config.toml
num_hidden_layers = 11
hidden_size = 256
n_experts = 96
experts_per_token = 8
d_expert = 32
d_shared_expert = 0
hidden_act = "swiglu"
moe_layers = [1, 2, 3, 4, 5, 6, 7, 8, 9, 10]
router_score = "softmax"
normalize_top_k = false
routed_scale = 3.46
balance_loss = 0.00235
balance_bias = false
router_z_loss = 0.001
init_std_router = 0.0172
lr_router = 0.00174
num_attention_heads = 3
num_key_value_heads = 3
head_dim = 128
vocab_size = 32768
norm = "layernorm"
norm_place = "pre"
norm_eps = 1e-05
positions = "rope"
rope_theta = 10000.0
rope_fraction = 1.0
qk_norm = false
attn_scale = 0.0884
tie_word_embeddings = false
parallel_block = false
init = "trunc"
init_std_qkv = 0.0271
init_std_o = 0.0
init_std_up = 0.0271
init_std_down = 0.0
optimizer = "muon_variant"
learning_rate = 0.0034
lr_mult_o = 1.67
beta1 = 0.93
lr_head = 0.00663
max_grad_norm = 1.0
warmup_steps = 200
schedule = "wsd"
decay_fraction = 1.0
decay_shape = "linear"
final_lr_fraction = 0.0
batch_tokens = 32768
max_seq_len = 512
doc_mask = true
z_loss = 1e-05
train_tokens = 278900000
max_steps = 8512
dataset = "wikipedia_en"
Below are experts of layer 8 (counted from 0) of a mixture-of-experts language model. Rows are named gate (a neuron's input weights, with its number), up (a neuron's input weights, with its number), down (a neuron's output weights, with its number) and show model dimensions 0-255. Each number is 200 + 30 x the weight over its row's rms, rounded and kept within 0 to 999.
Before each expert's rows: "mostly gets" lists some tokens that are sent to it at least half of the time; "comes before" lists some tokens at least twice as common just after its tokens as in all text. This comes from a sample of Wikipedia text that the model never trained on. Tokens count by the router's weight.

# expert 54
mostly gets: "−", "Website", "Population ", "FW ", "JPL ", "MPC "
comes before: "| ", ".", "–", "|", ",", "1 "
gate0,171,213,240,227,206,170,226,214,195,207,139,208,220,167,216,240,208,226,177,185,252,197,148,204,105,166,200,220,134,202,195,182,236,250,186,200,188,188,255,191,198,202,194,187,227,185,230,249,222,211,188,211,191,208,258,199,163,230,178,205,173,186,208,204,132,207,228,231,180,241,202,138,223,216,187,169,153,154,208,164,206,204,180,196,205,269,231,170,206,205,168,199,149,142,208,186,219,245,205,162,231,232,233,203,203,178,243,183,215,239,196,173,236,209,188,227,244,184,194,215,212,192,216,175,201,158,229,224,220,156,225,226,274,222,173,237,140,200,202,156,198,200,194,187,224,159,206,200,185,207,202,150,206,173,242,242,258,209,213,226,178,163,221,163,179,237,161,189,220,195,238,189,211,213,222,162,245,210,120,209,217,216,158,200,212,267,200,233,199,154,220,189,152,185,225,225,214,188,165,243,210,200,231,175,165,182,190,192,236,178,249,207,200,143,212,177,153,173,198,244,176,237,152,199,167,196,204,209,212,232,245,210,237,213,190,168,233,229,164,167,136,177,150,198,151,234,168,194,143,190,226,185,200,163,243,210
up0,235,198,199,212,239,204,185,172,183,235,217,183,163,229,213,202,195,175,243,189,168,175,258,211,166,195,193,185,170,242,188,155,177,141,147,202,151,212,228,180,177,167,178,170,167,172,141,200,222,224,215,170,202,211,175,157,184,164,181,145,210,225,207,157,187,173,189,264,189,197,248,199,223,221,174,174,213,210,223,138,142,208,249,197,194,153,235,217,225,177,248,205,116,151,219,173,248,154,186,198,180,195,177,223,164,218,164,257,196,202,204,206,211,143,202,221,210,213,280,170,227,264,182,210,234,205,188,190,234,222,200,188,227,190,210,191,186,242,135,152,214,241,199,203,233,189,195,157,240,177,174,201,168,194,167,161,232,173,226,187,231,257,167,233,177,231,210,167,208,168,162,177,216,236,217,166,220,187,164,193,192,239,206,193,191,183,173,222,258,157,135,151,201,235,208,219,168,233,230,196,219,224,149,234,216,207,194,218,265,265,179,162,210,227,168,131,214,206,179,219,171,179,215,240,204,203,167,184,189,228,181,236,199,215,198,211,180,218,175,204,208,166,158,234,211,182,229,201,200,206,225,197,280,172,208,228
down0,220,206,177,217,239,187,199,182,209,193,176,169,196,168,187,234,289,182,209,202,169,173,167,213,198,152,201,249,176,212,226,150,217,215,176,188,221,239,191,204,207,137,167,142,187,187,168,166,269,203,192,222,205,227,165,209,173,161,154,211,133,182,167,180,188,170,172,228,146,185,244,182,190,208,262,173,195,191,146,242,197,223,155,240,164,229,208,213,193,184,202,219,184,184,190,192,211,202,220,143,191,183,237,187,189,191,244,196,230,221,206,209,215,165,266,225,238,241,184,184,206,184,197,202,184,147,207,245,175,159,231,200,165,208,227,209,213,204,197,200,165,219,201,214,174,176,194,233,207,201,192,161,241,177,186,187,166,225,168,186,180,255,233,220,227,215,163,187,226,184,208,200,214,253,206,142,213,167,224,164,201,274,191,195,207,195,237,204,218,176,223,224,195,211,151,188,219,261,293,203,220,185,232,202,242,185,206,196,246,165,212,242,135,146,239,237,224,182,256,189,210,172,237,154,116,156,214,238,181,190,156,239,176,250,236,207,207,181,251,233,225,203,224,200,202,156,216,223,182,203,235,205,233,183,141,202

# expert 52
mostly gets: "George ", "James ", "ey ", "ai ", "John ", "u "
comes before: "(", "| ", "and ", "was ", "– ", "& "
gate0,222,240,225,218,212,183,200,246,171,177,191,216,216,227,194,277,191,175,161,202,170,195,213,256,234,254,170,204,195,189,168,171,233,223,216,226,181,229,196,234,202,181,257,203,210,153,176,227,243,214,152,188,216,242,164,178,204,235,163,234,227,242,179,170,194,168,154,226,185,193,173,176,223,168,238,298,222,180,224,175,172,203,215,203,162,215,217,141,240,190,223,208,205,189,156,252,193,182,125,198,198,224,208,211,211,151,168,182,231,199,214,167,210,227,163,191,143,166,212,211,200,174,254,225,171,195,188,175,216,205,243,264,194,258,147,189,225,232,159,193,216,228,171,199,213,239,234,187,184,221,161,212,198,212,170,246,185,172,235,166,179,187,234,199,214,204,218,189,224,192,185,197,217,222,262,214,228,136,198,148,224,177,214,199,219,183,174,165,228,165,191,163,117,184,217,233,226,212,212,166,241,157,159,193,181,208,196,202,172,202,146,209,133,174,169,256,159,250,239,237,205,141,204,260,199,221,171,153,204,211,236,186,135,196,205,203,199,182,190,233,192,202,165,222,185,172,201,216,197,174,175,171,211,248,185,192
up0,189,238,261,207,235,213,202,194,207,215,181,207,222,206,234,206,285,223,229,195,249,181,223,189,183,181,210,141,215,190,205,157,168,177,214,216,243,189,183,179,146,212,178,171,268,223,170,237,227,186,183,183,232,249,197,157,158,198,160,196,257,211,190,156,123,211,237,180,194,201,178,156,198,168,224,195,240,206,223,168,207,157,157,151,180,188,200,180,235,211,223,180,212,195,241,196,201,182,193,168,127,221,244,181,190,199,230,167,201,193,189,205,195,207,191,186,192,225,224,144,281,197,195,223,196,266,180,188,261,176,224,211,186,193,251,188,224,217,197,138,164,210,153,238,198,185,118,189,217,222,191,223,233,171,222,223,197,199,217,194,206,177,221,190,185,200,231,185,204,195,157,228,221,193,157,237,179,200,214,168,184,158,182,200,293,211,220,247,198,230,258,177,224,173,192,178,209,207,244,206,229,193,165,207,277,195,187,215,207,209,152,169,196,249,204,193,139,221,175,188,188,185,193,238,235,242,178,185,237,214,192,196,130,205,201,145,208,243,215,179,159,158,213,259,149,161,195,196,203,156,166,205,207,238,188,208
down0,201,226,220,164,232,243,207,202,244,175,251,169,201,273,221,208,231,181,191,186,148,233,114,221,194,209,185,173,121,228,202,216,203,221,203,201,186,183,199,169,213,211,136,203,176,228,188,198,204,189,187,187,164,235,205,160,253,234,186,197,212,261,230,231,172,193,209,229,212,177,207,184,178,225,190,177,184,186,193,195,176,191,204,172,194,124,188,194,171,196,154,159,172,199,174,244,255,232,196,149,192,206,220,199,222,203,220,156,218,255,236,274,190,217,203,231,245,227,158,212,227,202,177,211,221,253,190,200,225,289,234,181,174,222,208,221,182,220,214,209,126,178,187,159,182,175,145,190,216,206,234,200,212,234,161,182,234,198,136,203,227,207,215,192,202,197,261,181,230,215,180,265,199,154,212,194,206,142,161,206,198,183,213,162,225,240,178,217,160,196,264,225,159,215,198,153,241,194,196,224,184,178,202,212,246,203,151,230,247,231,195,192,189,193,184,171,193,208,251,226,171,218,191,236,208,211,195,234,173,208,209,169,166,187,130,199,177,231,256,177,163,203,185,232,216,187,151,189,131,187,199,132,197,187,230,201

# expert 21
mostly gets: "199", "197", "198", "194", "196", "193"
comes before: "0", "8", "5", "9", "7", "3"
gate0,159,183,231,179,204,209,213,230,178,215,200,216,208,218,178,148,214,173,232,226,257,209,176,216,178,259,183,268,259,215,235,251,220,186,243,132,158,160,152,154,173,223,215,218,208,179,272,192,201,191,170,191,251,231,162,229,207,160,228,139,123,214,149,200,227,211,162,240,177,223,204,210,226,215,235,183,173,208,221,240,221,194,190,194,230,198,144,194,231,176,213,231,167,235,198,203,240,232,173,163,151,222,207,178,192,266,169,175,182,240,139,158,154,186,167,258,147,187,215,213,210,227,226,202,209,214,200,198,195,205,246,224,181,191,220,216,194,268,178,198,152,176,166,173,179,178,182,178,262,174,161,177,196,183,133,187,149,201,176,198,209,238,230,193,219,246,219,213,207,165,204,225,180,196,203,207,190,229,237,160,188,220,191,166,202,191,222,183,210,187,188,195,201,173,221,186,193,188,161,186,184,129,162,173,221,244,201,150,204,173,142,222,197,196,207,206,242,226,231,198,212,222,240,206,159,188,178,200,183,161,222,229,183,222,218,247,145,185,176,165,166,225,172,192,171,172,205,242,214,188,182,191,258,132,226,200
up0,182,210,191,161,237,168,149,187,217,231,144,242,226,194,187,187,205,179,163,197,200,173,220,169,188,137,203,206,211,207,196,160,144,200,272,177,192,232,211,244,216,186,169,203,219,145,201,230,182,255,150,238,215,234,244,219,227,235,143,194,179,239,184,130,185,165,255,143,203,208,214,161,209,240,178,205,232,204,179,203,223,178,178,170,183,183,239,194,217,176,189,207,134,225,235,218,157,198,256,212,223,192,236,228,224,231,200,150,207,205,188,216,188,223,174,180,209,231,198,212,155,208,175,234,163,244,207,164,202,192,212,284,266,178,246,245,184,221,231,246,249,190,186,223,226,195,203,214,174,192,200,222,184,206,274,164,153,183,170,173,206,177,219,217,185,183,232,223,189,199,167,231,204,186,166,210,210,194,199,201,142,154,230,201,174,131,166,186,138,150,202,217,238,182,198,193,181,237,192,199,206,248,213,212,277,171,204,191,168,193,188,233,217,204,192,224,148,192,199,172,159,157,228,206,165,224,158,216,178,259,203,171,199,239,181,183,194,192,205,179,186,169,207,225,261,171,192,159,133,187,244,228,233,206,201,200
down0,212,199,150,239,203,191,180,173,153,172,216,229,200,210,280,199,167,177,182,200,226,201,242,240,217,249,254,200,276,253,227,225,178,241,260,266,227,192,177,213,163,190,210,178,212,178,186,193,222,154,198,215,236,211,166,156,199,226,188,225,194,194,219,243,250,238,169,160,199,198,204,222,191,227,255,282,158,180,217,209,219,177,161,192,259,211,252,141,238,218,190,229,220,218,167,187,202,189,190,173,146,223,205,238,176,229,182,216,132,214,251,208,191,276,211,220,230,167,173,217,226,226,192,183,155,184,225,170,153,208,166,195,185,185,221,217,199,177,207,214,191,209,147,162,160,239,171,159,141,213,162,199,185,172,193,182,135,240,190,202,176,160,202,166,201,196,195,209,217,181,222,191,224,225,203,202,173,182,249,209,205,254,254,215,217,171,242,132,208,178,205,163,198,218,170,184,226,144,190,213,221,204,187,197,203,148,191,205,250,182,190,152,152,218,165,208,266,206,198,180,198,198,235,187,141,202,193,218,199,204,188,254,181,185,177,184,205,198,166,148,215,219,187,187,176,234,239,230,204,198,141,194,206,175,183,178

# expert 25
mostly gets: "John ", "David ", "Robert ", "James ", "George ", "ov "
comes before: "| ", "(", "& ", "– ", "was ", "de "
gate0,201,209,174,199,183,209,245,256,228,128,163,188,149,185,279,202,161,202,227,225,178,174,180,212,242,140,205,231,159,198,234,140,168,194,237,195,184,194,204,213,255,204,177,185,213,160,143,218,245,253,196,162,218,203,207,212,202,130,154,172,198,248,188,214,227,139,246,188,133,187,209,264,194,205,222,196,210,150,205,160,191,187,195,195,257,231,207,176,220,237,196,209,212,160,221,186,167,255,209,200,165,189,201,210,201,192,208,191,170,204,228,235,190,181,163,221,219,170,142,211,296,178,177,171,236,143,219,157,181,225,228,239,169,188,200,221,230,292,191,184,144,164,185,197,199,235,168,192,209,165,189,194,268,199,242,217,203,187,203,240,184,254,156,242,189,178,195,181,230,204,177,180,237,220,223,193,198,199,164,202,149,243,199,166,196,194,177,215,215,170,169,235,184,178,216,201,255,189,194,199,242,182,179,237,257,227,203,205,165,227,187,163,219,182,192,203,237,149,216,167,182,202,202,189,181,150,171,222,191,226,175,241,211,245,214,155,187,155,186,214,235,190,205,209,171,204,238,181,224,212,237,209,201,193,178,193
up0,185,222,242,188,203,214,255,141,194,188,204,137,131,181,144,201,172,205,189,200,192,207,174,177,264,165,178,210,164,202,209,235,186,195,255,202,216,188,223,192,159,213,201,227,215,212,208,191,180,206,184,147,274,221,205,182,222,209,226,196,247,137,204,215,176,205,258,192,220,200,199,218,227,219,205,184,181,215,200,201,195,214,183,237,241,158,218,206,223,254,246,191,199,155,302,231,198,196,149,160,182,225,177,207,234,169,168,208,198,194,196,231,170,206,132,214,275,209,207,184,268,217,128,184,193,153,163,168,190,195,235,191,214,214,216,202,168,186,100,244,249,222,227,180,186,197,217,147,203,197,209,213,224,198,237,235,157,173,232,202,206,190,190,242,162,196,197,204,191,248,210,182,210,186,177,227,193,207,216,158,207,225,210,248,159,200,171,217,203,159,165,187,199,189,194,200,203,256,199,243,230,208,216,206,160,213,259,234,197,193,187,202,200,122,201,240,212,157,209,220,163,201,197,234,202,216,172,190,207,192,158,154,229,200,210,171,161,149,142,233,202,178,192,228,240,238,192,166,217,128,224,146,207,190,206,178
down0,135,215,240,184,154,229,196,226,186,154,151,201,189,179,198,195,221,251,216,200,231,201,179,202,162,164,166,221,182,217,219,164,191,218,204,188,198,184,168,189,167,155,179,278,194,149,205,266,231,183,215,167,203,184,233,210,174,135,204,260,243,209,265,197,177,216,175,157,181,203,190,186,196,209,159,194,204,247,203,176,198,229,219,190,210,208,125,180,240,230,225,186,201,152,198,158,192,169,207,198,196,257,199,235,181,188,184,171,200,198,228,279,231,134,205,242,243,236,160,152,228,209,225,259,166,165,174,170,193,140,221,162,152,233,231,145,169,180,232,216,175,223,190,169,208,201,229,172,188,225,197,187,145,224,167,236,136,214,222,209,240,202,193,226,241,221,271,203,179,184,210,196,192,201,177,235,232,165,203,207,207,196,150,199,195,222,187,301,224,230,208,132,207,240,190,231,225,223,221,214,232,195,230,249,258,219,197,205,224,208,186,179,213,230,208,193,183,179,209,212,176,196,159,223,148,167,249,217,202,214,185,179,169,222,176,180,191,220,162,190,218,256,189,207,194,185,195,163,199,175,243,211,178,235,192,197

# expert 90
mostly gets: "201", "200", "193", "191", "202", "192"
comes before: "0", "8", "5", "9", "6", "7"
gate0,175,183,178,195,237,179,209,207,140,229,219,219,241,194,157,282,238,175,153,156,162,164,178,245,193,261,195,270,202,223,122,147,143,211,206,221,172,195,240,230,223,197,199,197,200,186,185,179,235,127,280,186,196,222,189,189,185,130,217,174,184,204,215,197,211,202,233,208,155,185,152,226,177,223,166,194,248,206,227,216,225,250,235,218,183,207,208,192,205,171,222,164,192,203,129,214,200,212,203,195,161,224,188,196,183,213,197,161,193,202,168,197,199,208,223,213,234,177,170,210,127,191,205,195,203,200,207,174,229,214,212,180,199,158,168,206,173,188,189,151,153,172,190,216,238,172,249,153,225,193,168,170,216,138,246,202,221,196,180,193,180,189,200,229,209,206,230,262,276,229,245,206,188,184,232,256,204,157,177,176,230,205,131,152,246,133,199,225,232,163,214,192,185,226,185,150,169,226,189,204,173,221,174,230,215,158,191,242,199,185,218,225,187,172,174,216,193,246,208,207,204,218,212,179,152,137,181,188,225,183,229,193,231,198,244,233,182,212,177,190,166,202,202,183,223,136,227,219,147,228,218,226,208,176,200,206
up0,203,171,210,206,245,205,227,195,153,158,190,195,204,208,241,191,120,220,249,166,167,228,197,206,189,149,197,217,201,244,262,173,260,208,160,226,230,231,210,226,223,185,226,236,184,183,254,245,213,243,213,219,212,198,215,170,217,207,208,202,188,254,169,204,224,192,232,221,200,235,230,206,159,210,214,208,234,252,154,174,168,186,205,162,192,215,151,186,215,216,214,219,215,196,210,183,146,217,164,190,177,189,237,238,179,148,166,212,203,191,202,235,166,173,203,184,193,218,260,151,208,226,199,180,177,222,213,253,136,146,217,117,221,189,222,246,208,154,198,195,213,180,180,227,256,213,181,224,200,222,183,258,218,179,128,191,164,205,187,160,225,191,209,187,201,178,142,209,180,207,263,179,204,168,192,158,176,295,193,225,221,189,245,197,222,202,177,188,168,222,201,212,166,191,221,201,205,115,197,215,243,166,199,183,202,203,240,202,193,216,217,169,154,195,284,179,167,169,184,262,157,155,203,233,247,181,226,183,158,180,209,220,218,204,197,225,196,178,234,204,171,155,165,218,235,174,242,224,224,243,196,195,202,150,209,179
down0,255,219,216,162,174,221,187,159,223,161,213,278,199,209,271,186,184,201,168,194,231,210,198,196,219,201,161,241,207,180,156,168,160,175,188,197,161,181,185,196,179,192,252,203,214,200,245,168,184,198,170,228,171,220,214,160,194,175,167,182,202,181,242,212,251,143,129,168,233,215,246,212,201,257,217,193,174,180,189,205,246,218,203,194,201,169,227,204,260,197,196,205,96,248,183,159,125,204,275,168,232,185,202,131,217,199,190,231,203,140,189,224,228,182,215,177,183,159,197,216,208,194,210,159,210,197,170,185,180,231,180,192,232,187,160,190,251,161,213,181,237,205,217,200,225,149,241,220,212,269,219,191,174,249,157,168,191,225,189,176,202,228,231,218,203,211,200,200,197,212,229,225,211,218,187,265,251,168,146,170,183,225,218,189,184,154,192,160,187,191,227,233,240,221,192,212,194,144,247,160,261,208,186,177,140,203,221,179,192,230,136,190,163,263,220,201,183,206,188,240,220,216,185,260,161,205,187,205,241,194,203,217,194,230,201,183,232,193,179,221,169,225,168,193,253,246,216,207,212,216,168,204,219,199,199,196

# expert 70
mostly gets: "County ", "District", "County", "School ", "List ", "Location "
comes before: "of ", ", ", "in ", "–", ",", "and "
gate0,231,216,147,201,206,250,205,197,305,192,202,191,229,164,181,176,179,200,246,221,208,254,177,237,248,217,210,220,169,144,191,224,221,192,188,193,178,211,209,159,241,200,178,251,205,273,204,186,153,226,212,223,154,223,169,205,240,194,223,179,248,164,175,192,189,193,190,202,177,194,158,213,231,209,218,190,223,136,214,184,167,187,225,202,183,186,163,235,195,216,201,190,188,204,119,157,178,208,177,224,178,205,232,218,258,226,267,186,178,164,226,177,226,236,212,185,174,211,220,166,188,188,162,198,224,225,234,185,213,192,200,164,156,175,190,209,123,166,236,151,190,167,197,167,142,183,196,210,194,183,122,195,172,195,167,230,211,201,159,200,175,207,214,180,250,247,209,210,161,128,184,209,149,189,200,183,193,193,184,173,198,223,165,199,201,196,196,143,164,247,188,206,219,235,221,238,229,212,160,255,259,232,156,168,185,163,216,190,229,180,176,201,265,208,191,217,199,181,231,217,187,181,183,192,161,176,254,200,202,205,211,236,239,196,185,215,247,238,129,270,198,207,201,163,182,191,202,155,186,187,207,202,184,205,159,131
up0,171,198,214,155,222,270,214,227,256,243,222,219,223,205,223,173,137,160,220,195,245,186,215,217,219,248,203,216,197,148,185,204,204,222,164,202,176,247,180,225,196,158,203,229,186,206,178,177,170,226,223,155,230,228,209,258,158,247,204,164,187,171,104,166,182,213,176,223,233,209,173,166,170,216,243,198,209,183,188,197,205,192,195,204,227,214,211,252,159,191,160,246,164,256,160,192,195,212,200,138,199,166,248,216,218,236,213,203,180,171,234,157,190,192,191,165,201,189,214,161,204,205,180,219,186,237,210,221,165,224,226,140,207,174,193,203,140,181,214,151,192,132,174,204,143,195,111,210,214,203,179,208,137,193,204,212,204,221,227,174,232,191,184,240,219,229,147,202,138,170,207,144,184,245,200,214,173,196,186,230,192,202,169,200,250,159,177,164,190,158,201,242,236,230,217,182,259,234,207,162,281,238,185,175,212,186,203,206,201,219,207,186,238,262,196,183,264,237,174,208,202,226,212,190,177,199,216,205,217,195,233,187,197,187,184,267,206,229,195,226,224,143,235,169,199,186,169,190,213,228,217,231,210,225,156,181
down0,241,227,198,268,218,197,194,158,249,252,196,170,192,190,179,194,230,181,193,270,234,168,214,179,94,183,192,191,211,165,182,225,214,217,164,195,199,231,163,245,162,169,179,182,259,195,188,192,166,197,196,201,178,227,156,246,161,212,185,182,218,161,258,198,220,206,215,173,188,197,187,204,231,230,224,175,255,211,226,188,219,190,208,189,148,182,185,221,175,189,187,177,175,218,167,251,236,246,222,199,167,181,206,268,215,208,241,180,180,211,224,180,163,232,219,198,229,171,197,168,188,170,205,180,169,192,233,231,196,238,246,137,192,217,217,235,220,200,231,190,108,185,201,181,199,202,161,176,172,229,226,172,243,226,210,181,219,239,194,166,182,182,189,186,175,157,197,170,214,146,188,204,208,219,236,198,278,161,189,185,168,239,165,169,210,183,173,178,209,162,182,196,227,232,194,216,242,232,193,260,216,157,145,202,258,229,243,180,201,198,211,213,152,205,231,237,209,243,229,181,185,171,215,191,217,225,163,178,161,169,213,224,210,199,188,182,178,179,211,320,204,183,207,184,212,182,161,211,204,115,170,190,169,223,221,172